Weights of a small mixture-of-experts language model, trained from scratch on English Wikipedia.
Size: 11 layers, vocabulary 13954, 36.5M parameters.
Experts: 24 experts in each of 11 layers, 128 SwiGLU neurons an expert, 2 picks a token, a softmax router.
Training: a variant of Adam for the experts, 733M tokens, 6400 steps.
Below are experts of layer 6 (counted from 0) of a mixture-of-experts language model. Rows are named router (the router's row for the expert), gate (a neuron's input weights, with its number), up (a neuron's input weights, with its number) and show model dimensions 0-255. Each number is 500 + 40 x the weight over its row's rms, rounded and kept within 0 to 999. Numbers have three digits each.
Before each expert's rows: a language model's description of what the expert responds to. This comes from a sample of Wikipedia text that the model never trained on.

# expert 20
Mid-word name fragments. Internal consonant-cluster pieces of surnames and rare words, often in tables or taxonomy, such as uc, č, ipp, ow, agn.
router:535523577547502472537460494480444447515529465538540521544523500608411532488521524449426412529485513493471566452521508502429494522467460549476481471514546539475465499433519560468498543539440422549498432512452447497425541545507496515475534505534481493507463546484548425518554464431483449477546544464522468532527511476473484540510560461522521487509578545466463456525461521501531517462472577503472518513547493527532507508580469530503480553492535487498512480440574399447478572495467535550479511454564520480517438492501505511516454496508475533504479524597511430499523474531426542491570435541481479464425454531524547498483522499428469517484522509473566473484504576505432485542423458512471528560510542526493421429527464486498534491463512599522480532508530498484495576530552443
gate0:461585499534495504471525561462586477508477552483520504481544508521469502504454526473441519512559513483488499483505547602503525442494512423501458506494484504487473528493479511527473409545520432456526451527524504549494499596554530526515433476526510608519478563407522462475544570531491569500479538552486537531476501459514492530505541496520597500456570505469453495486482511549543547476487507495384480509482546548476511521578495572488506536456475567501482508523451457555494447510532451501532458542523495447517548506470450468548450478517514468511480495497471454500504465498482486489650542437520494460560574489485530485511469529597503531581544466486488497479554472487477411456443487465468480559576495462427494488482535517474562515461510517512452489437460519420571540469505505
up0:547581525542471526476529556528535484533440514580513550459466473482483440473439512507433502566545517492520464534491487542447520515433588498486511494494537436515466468434495536495516533462517484468442448418461506461461546531519468558516518423527477469540490503569432492473468510527562556521477513511509525506454493419447485484559543501429463476555445385560520506481466565441493473516519548477485511555545481567473567494465523486524546445506528540515478510507500464436491544518499479475470496541463461439501551468503431430508459424504509500476468546560449547477397441427497436544550543534507487421516574475479522512546444448508520519498506568506457404465485520557467531479469538553497545524495500445491456471520505470457532506541464447476450520567538431504491489478455481
gate1:501495557562508486499516516354514532505561514499471547498483476582508512533535566529524510519571622502462491625528560479417435466534477557436485417508499523515485480572536576560542524461537480480460413550507558504537511516490491505562485568425512469525447535531515489409507538527534499479525496473571555531539483499493494550541464509510508471526477504509543459529464500474558533476514491526476456544437458467487496525526501460494533515562514486526558498585499597477458455517532514571544471534524486533504442559546451530424477527483509396539506485561498457508523449517457417563478473500546541496471502478537520468473531510511518502493481510458462496480517531514561530473517513441469474489503472500487458434466442506524451489504552534475536443474516482515497524519596432
up1:541433489546467552504470467538501425470543442560483568474477513502391483500543582447518481472538497458492484486509445453455522547562458474543514487500466565536489480448555528471515494505505421454451563480453439427437502423441473470477472475480483559435451543516444446471491461485533577487539493443482496456487456509467481537457488495531523515532569479493514419479505523546544511545482499534483477499506552498489423514477502472461457449523450484462493458486504482527512383524633479502517494488539537416510529443441502499441464562468533502442525385480481525453449495455426505563500399548540506525500509435480480545530528520472548528498521472504558473454481579513467464476504519538516504445482499483534518486502537558507538539444466518495502509537523500556504458445555466

# expert 12
Articles, word-initial pieces. Articles and determiners after prepositions, such as the, a, an, his, plus word-initial fragments like s, t, dis, tra.
router:540534514532534529559500473464460526539501520509530503481545549604480533450562518441480448462413558581487564408515465522509476519484470495469469451504498532470455589416527514454477539500449493503465462520437492418503452519527462480457465548502478441551461516533552467496511490452433461459500486547582514439472574468420433525534535495536577530449564534436440463467531465500490483524490556468468553500541564534456519577552461495495527552540520460466504433518577458515399491522552530498501488451539497458507474560452464531536505528451480490571463456470549457525544459523495462534515512518575489513429470517534533461464514481547515533499454489503547542450513506515494472457440529532497583553549441494518476475550512477490503437459512570510459540480495475468518531548529506
gate0:525548531453484513487510476500522512492539530489488551501523548526507523445459520552450481437545520557538506543475458567588483571569468504478448470505477422511459499523540607518533518475492497538555488497443460528513454465519540500479479482478470551471494521536452513516447481503528457494494511449574563458445452452428529477492605444490470451557476534526530493554500471528495481494499456547485483510465550531408567446496489477450446457469475546476540501551572510487485530531522483499527538421526406532593524518559519531499466465534519506550497522505469516509465512475456469489423360498481486488509564528541474449507532511486460434426541504454529443524500490528461450473519423541496565511480559461414439579573462534459476517493417496564468537518518501480525465458523477
up0:440471488511472485568490453479476531412464449437466451578490520508507533536521432460545572463456570519482520449540526465452531410472525538466436447434436478548473523519469543516478482501516500506464494468504519533468520449554516399526486508445454444592486436491566544520564466546533467538506534429446472432497513531519472489482462522519530504534517557492452484488508504487392520529555506539480509467504453488496486524541462497504579519590521491528401547475502530499536522564585437507500569511539468514458443491484525547557460509482513498514527503454544510572559523504459520505492483521504557497482505552480446588492494512495489557544494486565581564452480498540516528511478535503558498440420506444518448560496491487555535491574487512503434465452475486515471555467472430
gate1:498554445530416511430510473499451489488519548548453517418453431522488496525477488474516492465507467528460473519521524506607475487568414521547447547488600465530536514489499510471511612538430458480514466605463621470472544476514505509519482438555528493515482439513559508534447442478500523482541478449499562437568525494535510487516502483512461518513551478525489460502483486490537502521452506474470525483492546572565545525591505484483555432476535589480573518499545500507464441484558548429543505454479500454413560471564555489452599521551453501466509535579472560536554510534470517490481527529523522462515552467491496501463582526459493507484500474499463484510526507502527511416538535469475511490563488484593512525542523479500528498480519465480521501499427487477441537500488445
up1:514538468456544479498451530487490495513474451442501476503505485500484506525478486531499573474515537471521492455557415535480490488514544544468532551473456528482480523530451470482450505524535506581525577442460527524475441453508509534540518479469497510512534492542511484585465496509464529585491540511492480572482502435493510514499457515565506435480492451438422456556509445480445569493468513553476502528540492490487520390492529513573498491523423521488510531435533444564472465534415439528482568537504515478513506525497508474555521452466511460446349512513496538553506512498527481482518490475469381522481494577487450452539507549509504541494484547523516471535520562426517470552542444524534510444579524435467609527496583493528449547449521600515509481513521575559467470440495517

# expert 19
Adjectives, numbers and word endings. Descriptive adjectives and counting words before nouns, such as large, different, new, three, plus suffix pieces like -ed, -cted, -oured.
router:500501568530517425545450497426482480533545518534532542441553493534490508436540522480455474378470544485441499479514523536480455531482436540461472442537523526466501522459551562493481537525474478523461492517476502531511478432564482466488462543545491489551485521524539451477518494457490470475552500552504506505529565501422492522569499477538534528510542542459499482445485502498517433472456583503444515515520520504522570555564470537594482524545547458528506470491550459485441534527504586524492471493545436422532456504478438500478509514419440516482467479504557450581508494565451522455494455534556429438433559517556538458499536414562463493448541471481575482420548549496472516461487473546482565509535503462521433471488480465479529450434489521571461500497508499445528523569492424
gate0:442489496502499481513528476524538506506519505487510534479550510538531532546535515486594448500471475539466552440486541491425493574508485517565452484537461529522445514463482608470562518493528500490474490522502522567530449482490546509497517473550495551528433470456535505490433515512484505505472497513502574542453457539445503527484603485519518550522440477567521489470558582460519450426485541544473492492491517482511494501443478477493587516433442483485474446472487508495491469581518559458471545473504509592532443493466559533485422562492473571483521492537491560502479548575542514478544480483448488450422502502537580560499535576580539551445505464482523522528483432507470562586520500488556474431499434531446549544500444468505503497460486495451420530574526515431422563528505487
up0:483492566537520481558490548508502487482487448542504474502475448524526482476475493492510460485471461539486562462473563476435491518398398476513468534488478474518480476483543545466487491440452538479429450490464528594568505563528550514529437506419561534486532519491463508500507464446481484441460468481462554531531490489522542481508448503481481540513512529512458524536465488444494495440428571554492519539541519431416562546454488463466526480372539508600463497497454522556489493519520505482504502459469443547474517476532455502498577449452578484462488589446526571485591477482524534420524473495390512473516464509490507478425444518501447495480490429483516493534415465486469458517485560442506445498495477471499560478538459554564493456533400487520465455495491495460499485492487479
gate1:500504470538459532504512442505539472514452505531477488554526505527536448481473563469485472485583495472536510469562500515465480583463502533547444501507513471463493514544487570509558487473515521490462468518552477506493458462507493457454514595565473526553498454505464525449504547455408465529569469489581494550435455495513493444534524486529587490535446504457444532551497470497532481491533494509653468526508547481551480509552402585487529480515510538490609527470482524435412497499463467419463511449501419478514465489532434467446591530430471505478477479536424544536530525495471494494549476444482509515443502523467467455506455520503388517542529561591497441483503474528505470508504568557473511478449485502562436499542520478528422508512470514548463525503489495458504526533490508
up1:499504446523503525535441521507502484586493458545414518456521433566575485488411448510447442446416539484575477496497480538538459557504468501518492420519536495504584521497531503519499511464515512506486521527522542519489505513461511522509568504533575512522468461526474493525567496471478492513451444490444486475487542570508482522447453507433479445507477458444464481473474477472466551474511435553509502480484565500498470495551454452519543426519578446510475465510412477501480542527506503480484457484453515515577419534508549552449453499514530553521464513529500468519560540559449473485496420531530446537546496452492475465540485538461571446478512429433543458509422485603614459463551532498519457490516497611498534464454498531568426494515446518563488539491477510479535530511452518

# expert 4
Digits, CJK, pronoun objects. Number fragments in ISBNs, dates and coordinates, plus CJK byte pieces and words like it, been, both, e.g. (18, 15.
router:530506505483509457545407439400447449551482518546489566477504504552496531517529496442485468459499531535489512427492435496496442535459464552491482496479481544523448490433521521500438512547404457529485477543428488445471426468535455451478457524482488463561443487513532484469518475496520486430509520508542513499533594472523533543496521482528541554422551530449472487462518482478534476473458548400512471528550529570459528565521484553525431547540532499524566495460512455477439554525522540511637501468551489447518412486409497521525506541509435462501514472517562421532502492549457535473541523556534458503490522554523497457511508505585455521479555520482523499446546550500474468472443469470472551565531496419520483477531481487520480472468501555548463484507523493451523540556502429
gate0:500549512510517569505464460451524471476500462416465541493481479483477557487468458456482554478529430480504546450507439475482548513516528534446435478502529475473463481471579501502565493479468492552471572438483552545567465607493583526501405512481487429523514554527507420515489450455504466447552560467582492446528439486540511587583521486453543566499459515498591489467498454553485462506442500500514506455511477535510533440529490550550517507484461479495567550509469523462499477485502517528486456422575494458451571517441533480469559523463452506509499543509491468494535448474425553499482413455456563423488486493410498450527533549481483514507588535518489490499472531484505488431488510425473465522471523490403477545486503467461542500476541512546483512488508460486422449524495479
up0:429522379554557551522488502538483520523508517509448462517446448451557546428482518554508436506530487472527512498491546423470548539540540435497483528508449480509517536499461535505529563519531485507532419545449459546453499533593523526473468501516565506531437528462467485532530495502553558485519532449516527476529549458465509619459486461506533491468477537426515512520542433555447537516507509490546476495490538538470579519551503514472544519487546534451537539464447560537518511438523544497477523541516482517472507498506507453518498427431476390485513565553505489479503448550463477469440492497565520525500423505507516565476566443548455530473461568413456475431518549531510542407510522561476523481460475444456563490518532433543462500463549504509516475536479459438449511519524451
gate1:454540402534515441513451536470483453470459531429482523441489490473464575500507507565525450459550520576496566573536529563492481503535533520500453476505475487489523523554487513413487488504473452490498501531526502486516486517465514385542509497506477477515486524468451513514586500428523559542488488567485527518523556537513433498536560494534509498562481481500495524510377544538465507503530479445511492526465571549472499557507456545530488530464518454532527576400560508508498582488464487503429510521516542483476460466593491545469449463407434449510499497495543481570491490483451584489536498473615512538481540589526581503506541557491485514530530483490528516496496483473507450487500614511495478480534528483467575477540533489532475486490522517497482472454514547438543560593480514
up1:518490446473515464545568489534450472523457506463542486575454517486523531445456512581504492496516484498515534575531610540479450537446453493477412549417495488440468481478535543490530489472444486479474504472537525494472447510520499556443554512508504576488490470430457464485552455486508525557554462498429536504474473489510488440435482480576543465459503632546523506480471557546488531515542441459505454507475501534482468467458495419509498433557489471490521585445511479503499486469581521434491517437487528585518531507524520547488534560521462552535485489539481536499485513475459511444467483410500515491513500525507469467471478524435501523576533440497523557554485589474575473494532484536478447586575412444471539470568576495501494526509486479433528466489508517513478541490490561

# expert 5
Modal verbs and separators. Modal and auxiliary verbs after a subject, such as can, may, would, has, plus table pipes and commas ending plural nouns.
router:512487582492542452534488496444450494515582536519525555534517528556473509502556514432431469543451502509435556465549464496483503530500466607520407483537538539473443586425503569525499508518470427502480463530483507486492454495549437477444495515520505434570499529568540457486538428430496488428553502497560462499496542445529471524542498493532538485457529549518457512467465505483529447411454535431467546499519536519465580540561447514555500513550520453490520511459561448496432525555508527536555461468518518479503481494447470525494481532517491524553490476536502412550560486527493553497497504518516460515460501496523544465553524522564469527461537444538530535465551514469460437441467523490501523597520478457566484503546478484470552503474585508559514546469508508442562549503543409
gate0:481573433503528484571510527493431570485427435507458527528450504491507490531482509492493492476519541463451463500503481440462446527564500492530549556540412552561450481510441511542527557487479470496462466546507514502479461404520475528411493542527463446521558511493486497437556497482451529591491424481531528492545530473500523526511511491461485494522489460416518489457439500534544483459507498462502526501524619520583438494485513535517450541480499509578517503568460505486505555548455514402565487483522506539499522493538569479557593540560507609499474474540513485461555479528457503482477523466513421486411501541517512465545619549591529479475527552480507525462506504528503509537497522501541485558471450494449511505495499531467548505450434476521498554449523410485495525535533512
up0:492475485499482462562436524473509572475483475522474458457472546492556587472465544481504471547484530465493501461487477442527559450534490506551499553428515507478487586482516553516479471494508465492508543502521548456546547529503550579490519497535432463471536473486524534492456544451505557464447502458578551534473470441563493507470530501481420531522456532495588484512485462526519487452470473474496407483451566525549527514491423511510555483504421546494458541484466477551459487535493501593526470485520503546400510568524468495379452539492488378480496465574486496576463512471486511505467474468446439508504549532508483456401526485501520531541542463434500595510514534475493483477487503467463591505525462527512549484440535530545521498559547513522531506491420448424537518480542537
gate1:564486479478499396605517496420554485542482561528570514533485524465494470498542511474484431529536536481541563482521546518517507472529427519526460412520488546466475421510476499446575499445472461517462532483523466443545462439538450513393467526513506506524476542495462532455533527444488556482551502470484477614494467476512576516522465536531552591554500499484509496561520533551496541546415526480487505560535458592619533534515513511484518515482440483546539502488493477511484514449501479500489496463521512473505515543518514481518516462488428545522457471440603488538506514500473483449501461481479507463533529495499465436414491484475484399502538513538555575517532551456488453530526499490493592537459538502446457483429455524454506482486485493535528533509498540500479492610506532
up1:462546481404458535507494472562524497498590555508530444462501506419560459384461483537571438503502526430506513495554442540551525514475501475490503522504514529500507558558524479541497531468504518477519488486444536495486463509531464496526458586472484543433411551491467514521482444518486527461525483527438528504507526524492419458519524545434492530484389504477531539525498502538549502582428457473518526550483456597546489448550548517499531436513513504569467491565419487504473496467438511519475540482462488523458474490493511507490416474487541504528503476532526497511461511487457498437490452456458448545505492564488508483576536457530527513399539469486520471539534491462510449551510543475541581462455528542533498499545486539513537424544433441557512532447463565561426520508468567

# expert 23
Inner pieces of names. Early word pieces inside surnames, places and foreign words, such as Bul, Ar, Pal, Sch, accented letters and Japanese or Greek bytes.
router:517605533566472450499477436528469505539536508520494576512501524589424539449563531511457412462498504570506538446552500505465500519518495493504453457568506551578411515422522508453502536568439462558533466532468475485445472510542479489477477521522512489525501552562530472517558485393478471449532494569490473536508555492485534493466520478513525511506542532456437502434460499531499455396564543464448525536490479568494524535558451581480474541570524469569542470437532469515424514543494528538507517442553439487482481484510459478558492519469521439470490467523497495559552527499501548469566530532545518462399507567542538485526563491549502497497528519501523510542541573417516454497432546479516502547536465510506468514501521466471485483449520544521492500496543468495530565499531425
gate0:432501461519495528458451439509516519603535562601493512456505394506432456465530631451485491416505534506512526566542501530460504523497521559438488412459528502456421577594549495477427482517465451492473459539472424499488525424507462479465491512528499512520467515488526486481541425407429479505504473514558590444490469509539491496509492541512489501475481493523419487522492441525467480578527538485468442548524455473480536501512473481508466495568460429548500502551501492513461519596544502481530511438489473540550528547455498465535498516469529504514439437583534528512557490515486510465470557505512472410489507509535476456577518454445508528466540494499506510501531515479463455501470450525546479531468472492450449465485578518496471536422455537539489505519465480530507521506525448
up0:517523475447543478430509600508517468502527506586475518573497548516448446476538448579451422461461410501465550435481506471472490478487461511489464573553536513489506472513483500521541430468464446491523479487497477499418488500561576530467511501577495514592531524505473497474507517469532527486526496407555467522475485484429519460520515473501518530479566472497458520471490476468491463471483461458478511544533547494532459505462554455488501483538485522500438487468531514494530535561451413545452425428588409472501540524517525531516520475542467550515516472467510514468529489550499477487605532522477473424497413526553573516445516459543518469479477490530500504545507474500507491486527538502522542482517612425436483470520612509574526469517478494428505418491489459452475423544478527
gate1:525470549417499476540534512524514507559473521590427484524530476561500452426526478408569537492494506524454512535473502534513499557531509496449462458591522505528491485469594473483545477531475479492439460483499520509482559508579497530497556555562517498471524489483457550483498501454474514463539469448500533616483452481533465513407562523469474484438562450506524516472504540485520467502562465567487444543473495462462491478556528543477487445472478566526471560379490470481460485456475582422483550447474519472523556540574481503476451543461507470528449513505536521546563421465473471523528525463539569559495441542489458494521536556573484506444538542506474464489473446481512611483508492467513476484540503442429471414475503515511487517530433500529490512498543473494545544512510548
up1:505499534425471537482495497529517520524461482485441462559460495490498498426483519480469477513547536506554522505488442518551475430484486408548473450490590550519480512510531535408565514443489538588503478529471489479482578516457555495534553504494520494443454492516497475580553524502530524427540546539440516451534515517557482499519524588498475436568445421475541553538455493535534569503521498502481421546516489498567515503563506498514480457531436520497435553513551536537498440457475477457436593490592438478508489460551536499494420521519502494459536519529472487482571547431431493587518534515517527493505564492490528538524478567441490570543438451447429490488454553496544520477505524483539466451544465544455453500504527493497456535490496436496462521597533511535506509525517547

# expert 18
Line breaks, sentence ends. Line breaks and sentence-final periods before headings, list items or table rows, such as ===, s., ing., ".
router:529549550519552493593466458444466518518532554502513499495513501611446549463559517437515449438483546560477524447559462544485478579476483513483493467536564480570498546468506550440454519549468479561490494529469515487435489472494481434519441558510477480568487528549543458480539464469439474501532525478554489529515503463528427494509509455493538545485574574435455464484461522473546484457463495505426525531522539516470522512505460561549455529521534495543547455420564429442468527540555552495507468491565414443513474477454448459560504527478472480525493463555510447524495503566496480489526498505551495443428462469566555473500506493519459511504485439505568538431521556440488480458429442536451526561547516490510478485522479493460532477439538552552453539477496493417483500573515462
gate0:500515492459484465430523438404472501543500498517498488475517522459509428490463531528564432501487461466540529495460539522482474488447476526563443446438543608522456505487440517459560467463453404573472472595544511461519522537484495450498439512497455530537499509563502479460447465501485471547516562458562526515479462543499529532459494525518474487469506489488476468549462402459533505588527489467545474490575481515518513466539393542462476469533533488473514529495469497455536560558500500485542494495525428567527470495472521567481524494460452503540439498547498525465463400463453452483484448535512490503482504442459467493467518493511474534458478540467548568554521593530460541449453541546558423523515600517504484549530536513448575483506506580559429470491458536457475486482487510
up0:477517499455456568395494516471519559560444520557461484513513535504496441584481455485519460526510480476542494518516489512462517507513468536520507509476537484501484533519484518476519443453493437500427439538567500414465545559448550425458452551516477470468637533559476451490472546496430489487448473526533463496498463574580510577455467527504491489445540546543486514512496458463522540498545526510553533453485376517568487461510466440489438493509468449487535535523520497502479517456521509420488550536516464405528451494505514461498441487511482480518572529521416524464459454541472476439445486532500495568457498494516431513500516491479430422471529531532553538531459488515475553471458523516547470494513498498490513500430522452442543376468540492452471512456476454508481481439493560
gate1:452487504529552510531539518445588503574522573556531504492487516524557431462513460483535450442478464448432587502491602476443487489504483507451492542519482469468499529494502535495520519517515470487434670508481544573468518508530571531486469500459508460530520491544529518477539462555529470530526422467552468473545511451502492489503508483441473555509502513510519473506519463485516520437465487529488504436477446510498563543477532577527526481452528578515492455439532580434508495538578506488471479479493451526486450493545585466486479504478459444468452488506508521518494571498513522517553452503464490511436480507503437425498441454607461513500471456495487507414443546452547498504420513560417582501465554464486496470506518465407541461565488456480523511529508455519483448491493521
up1:542552543500538513545458437565528552441555543453458515431446510499541462509549529552550523521467525471507546453523495505460547500418432479502411438594512524543481472468482565489485519470519477475492551485451494499600597475564494490573510555460558489535540513514478518572557505460513521538496472539493465509473508562483563490467538468506498525436453488470532492511570496466517516519500531510555522443484500576532546483494517481636448505484525459455546487550528498516495527479548519580434477492505523517509538523474550461508499518570486516534546508519507493451509548500481448489505462479474521485540562461462496404542480508452480551493535425482489546482472482461535501570557517548525561574412555520484487416544481513521583488504534545605449459454500479466520502522496464

# expert 11
Ordinals and number pieces. Ordinals and ordinal suffixes like first, 2nd, 72nd, 704th, prefixes such as ex and Sub, digit fragments, and garbled non-Latin byte pieces.
router:540536548565505431538556525493463485471531498502508494482529494573447541454550556459439472435524556534458516438544431520446496500499465548497449422524487517471452510510533542486469608496457502530482534513503494462521471497504443438471438527533500495576489535479527463443489435508460528485511548451520534500505526476450505525473538464600504550499520522453487448515520580480532484491448550471514523548531494559449513529490450526468510511499461424520551456490507391450400493497548578512561487505546466440521477535464416514525436534478415483526441466491542448517477554488435458505528473499558408488481451512573491487505532422585452545444518509491567509435534538482466452502465552505459499510545485470596480486548506480495475500470516565523469493477568539444525517494506464
gate0:494564512534448462521535475479510478480482472500531498489480475481511441516636452524474493459470530554467575459481418612521404536455485542513521535509470469455483472491477492510466572494591457523458482497489546462493504527537522504519512579452480549517480494468558430576499443445452496456510527486497478530529464539485504506520534546579479447550534509510452466504541520441566421470508458445553479468505532525443461528461514413500466473507495526541476510404544492466464478422465496568570545458573476515507526551565512534510399525523458534543419431507508480540510527511490468392453533543492435494487455491521545507522452485537514526458478499474472558528462475522503455532409468509467479561538490430547476475463520492484536488450496552533532498507484446496449472461492457
up0:481570492483488453458461494514458522449514489510473474523457441447532428432497529497528498536455498534494505539456432559509462479573487546495504475497448516474498514504484485543474514476544542469494441525511499498489493490486478481537450463484451436464477482468517518561489481462498509479481527577502414501525483471473485484467499472541547487534530499527546529479533502402555509553559453426613420453472476518510451582453535424553490456464506498463471553434465586509478453494449465514598485554537442492456526512510483608536487575526562519498490554481542564546422467482508495506461467519502453526488512471481524445487547401463513432492478503487469435493521451485433488529489495451482471473577430497537544536431527480520493531601595541513530511551570468514450535492453446
gate1:573471470491516534464563408560484497567459445549478503476516452533408526506525548479472529534499459507541475472512476519469515578491524523471473478508497379507557571513492503451507458481448520449508550546441523515473507454483519530508457492561525490536466531486585473576529540526438504417518540473541494457479492527479495476504631469509525485572468420477438548446555517453458502424562559485546562587494539483551475442500491527486505510492504434442534518444480560586455540556473492527540480511545511519514510474509483472456471536407527537489502461541489466442470486527517599529534585541556454508406512490527474515546532507529444515456506482509544512492568550491508449485547571525470466483588498461485482445533500475510518465471495515470547472515491530521495485476465500
up1:506521513499520493481427515413532526553491544444571491499504563477530526541467406541498503451503453520523552562536546484512424452464500461465510502487526546559405504496443463521531467542459511535506497571385507519513515489531488492485437491466409491553512538532522510488494517449502504523577499532529487461519523502502499520509434491468528476501497476601472560485516487559494437513451557535425457511503517482488526503524519522534510460549541532481530486487542477490523567522491456499531563504439469426486546491452588537493524504506581543587505555438515498484517457510531520426473521495537517488548461469507523423556558474502589470464497508507395511453426494531430425489496436574503569554481412489534449483536427412471475445533511504487486470443498521497555532481516507

# expert 16
Western personal names. First names and name endings in Western and European names, such as Robert, James, -ton, -ville, -berg, Gün-ter.
router:476528522516575426557470472467431428532508530578456581515513495597444543447546492458491430503485512510513538461513499518540495512498503561472480468513571567520442546427563531463440560548462499555508472509518477470427441547478490480470526508530458479542478463512522439457540463442478478472550516527545542530561566491435509576546566517509543522451545522441454511469448517524542473438458578491469510516506501539476578523539483532588520556489507466522440469395519470465489527530599568506507440482543452483538453488468469520513462560485429499543474463572513434542540499513493513515528481519523480471429470528527539462497522466527480533492564515476524510480525548474490443450438478525487534548549508476477499457503469463517497453444566542557457548486539527480565500525540464
gate0:536502538550462524552403509470515520393543461511521552455510485514503535498580441513487520510492467556462453449506505525478536608398497543553433473590520529543499490473468524489447492540511466496564476449513523520494559514556482450534489432541483442532486512524489480594528441457525505499422518506480427511525417452488539596491470488513499545576453535473477466481473482496552530451460449510517499589528516510510519419540467519467519502492549513506517581578524496464546528506517469504432563542521490506457537472500497480482439462549482469510447474509528556491567515496570501547504420542452457499502489589482528520490458497486507569526515488543540466422501486511559493477378534477515485530558482437440518532544454487503514570501532538508453559499467540498535492481512479
up0:477472522512509545554503447465503507419518470373442508523474435555408563525455513457422546519527474544509495484523497550487568469519482448479465460533461417511451523450493539534495505504531500526495405445471506456459459443499437547522499502520555491497533495517408490449443573524448494519506482591466599455470520536428489478418471482511481492524474458538507593490516418561552519561536506502487513472468417452480486506526539488487423542519414524462534512452449508487519492454557549520495528525577447459478504387429570448526448508515457460437480528483470515546525510589444476465502529508488516479488497534502515492475470531537509486493489527476500526461550491454405511432464477503515533475488517471500519497422484549461453490521465481479499472493471480482462538462507496
gate1:509426525565522519504511468469461525455497497454475497517446464540469516459498506542462547504501469515470480415488589531514552524565492560423436509532506505465522412492473483494503545544445438527501469442435455503512547491463517478458511462450421466487542442476512509446512485526508502545504413455480542442446501491535473526572537513542530531466532492515498503429455585484504501548504470557518493453533469592418497645544508562562491499496483634480473443523516498475516521482558565519539497465581563551530440545480463604537562492558531447522503415506555499465458445450478494453505513505511496567441493492491516478518469520459467475422567542472582465548449515531542488510502524526481515570510510530512522452517487532518477453486505483470469492500530506477508506505500475
up1:542442498534443534537514481532483491475586517452545514515555467543508514521497551486493469465579497512462560568476492540512493526558569527517510573471472429467431545501467534519517493453530519474436499488469497513554443497470432496523585489512509439441514499486560449447499518502535534490480562475474485467504452527499489496482556528515445533490502493460491456465468422580485513476425557500505495378518528527445413474569580461468405485590511483509523563487453470448496495519431435535474561584511456534520433615532543432518535492490486499437507565487519562470517508446435527505531469453489493465481551536487546422536509474495519526471458450464492481442544539522498487491492479511488547533473438479484479570448503499446476535491469464556438523479457482499527557486549450

# expert 13
Numbers in tables and census text. Digits, currency signs and pipes in data tables, and the words around figures in census demographics, such as $, 100, areas.
router:522524487512481452525448469491523414534530538496503550401506510599466475502477495459449456439491542532440525477526458560508474568473474525472478468490509474504499529483506518433515531546442486538467386492465473507481457479519501472474450513508434454531477515476555510480522430519441486471535507447470578498491489474451517540524532517530531470529554519501445486470451505553543492481410559512518534552542522501505540536527479563526484519463514475567511479440526462445363543546517623506511462389490460432570498517501475497520485491454513506571466471565502490575472523536516468467545505543548494467445471513495493503517500453495481554451516552467482490509492545426478478453449516504437525565549493464499448460532482460476498551450617556537494521435563500486518533533565436
gate0:541490484546582442523494504510481434500486535486474500525515529527443492491509449495468487483546498503455456459575471418479482494456495548522519516510456467525468531533564559452543507500536455460489496552488484466481467457490540505574530530471418439506496465464530512458541497516534519518559517414553557476582520544482493467501496574476451486509539573524513495463515490502490495495482542400491544570551561440535513503487508545536461459445507519507473553463527501482428523546479507563481483476455517442523489495490479446464522461524461537485510519544552456432574425503483550477526504478507556608467438533545550480542566468498442456466547485459466598441455479440486458550524419442522514541553490432448556585564525507526548447494475523529542544500388495471485437507506444
up0:445509506574560502509439511437492512511488455574521469481486429466478469525525482552456501494525479500542486512474532445444467517504478493489449466505482503518501565548515529515487537484468587489482525452550473494463497570528451447413443532474524442531520434526497545439501466492460527443509486578392514421514496445502464482492465574575475475452547504482479546533452420544509482438548487497541501460446512499474576494533421544552517505541539520493521466500548429526549530534509519466499466492494535517470491529488439513518559500546523509491429562510495504541475534554517502530455565488520516579454551465532575527470516484526534500556497490443490559496541447452491574506512590557504507497408466491594466481547550498449597502472587459420486493530575503533467529471553499
gate1:589491515441501420486461431553563503511557534484487524434449469450516446529490565507480463472532561534527514461506546552497521549468567519579414535573443464536539486495471526418510442483427549500474490539474487485469518519529566504511514494508460522483458437526456471489499480483444498450512493494442406522458530546486583462513525542525483495478471503514462449474531531484496534470497521439496521510546522465581485553465522501440481479480525471527485489519455541489413522627450485472496541446467431489537502511517545527542487489450501528502454556506555530588444511478428554435546522519500502465493449498529512551540504538457513526494443499505481557473535526528546455496549512541464441520523461511425494462553553533460540512459590480515506501497449523541433576582578448
up1:434505498479523432505451485473501634507500446545417523470523453531428569525560438473518536485514503458471481565493403521554639447568499457456515521500410545499518459436487476541417505456520474510490477459507554475542487536511523485513456526469493501466483525557522529495435527522487535535505458444493522520468563486462473427532527483521450525464458502453542529517533549531484493501486483426539498506512435518456521498548530483487478379522479538470523486479447474555485493478503491567521496525480569521466458550483453434531570497480467491476488502474460462492491463543450432525492534520513529439533479494508459452445555501488520500483508536552551457514447471466596449472526510463405547527451439537435466570434510450453499520443443496463495493504460501537499465536510558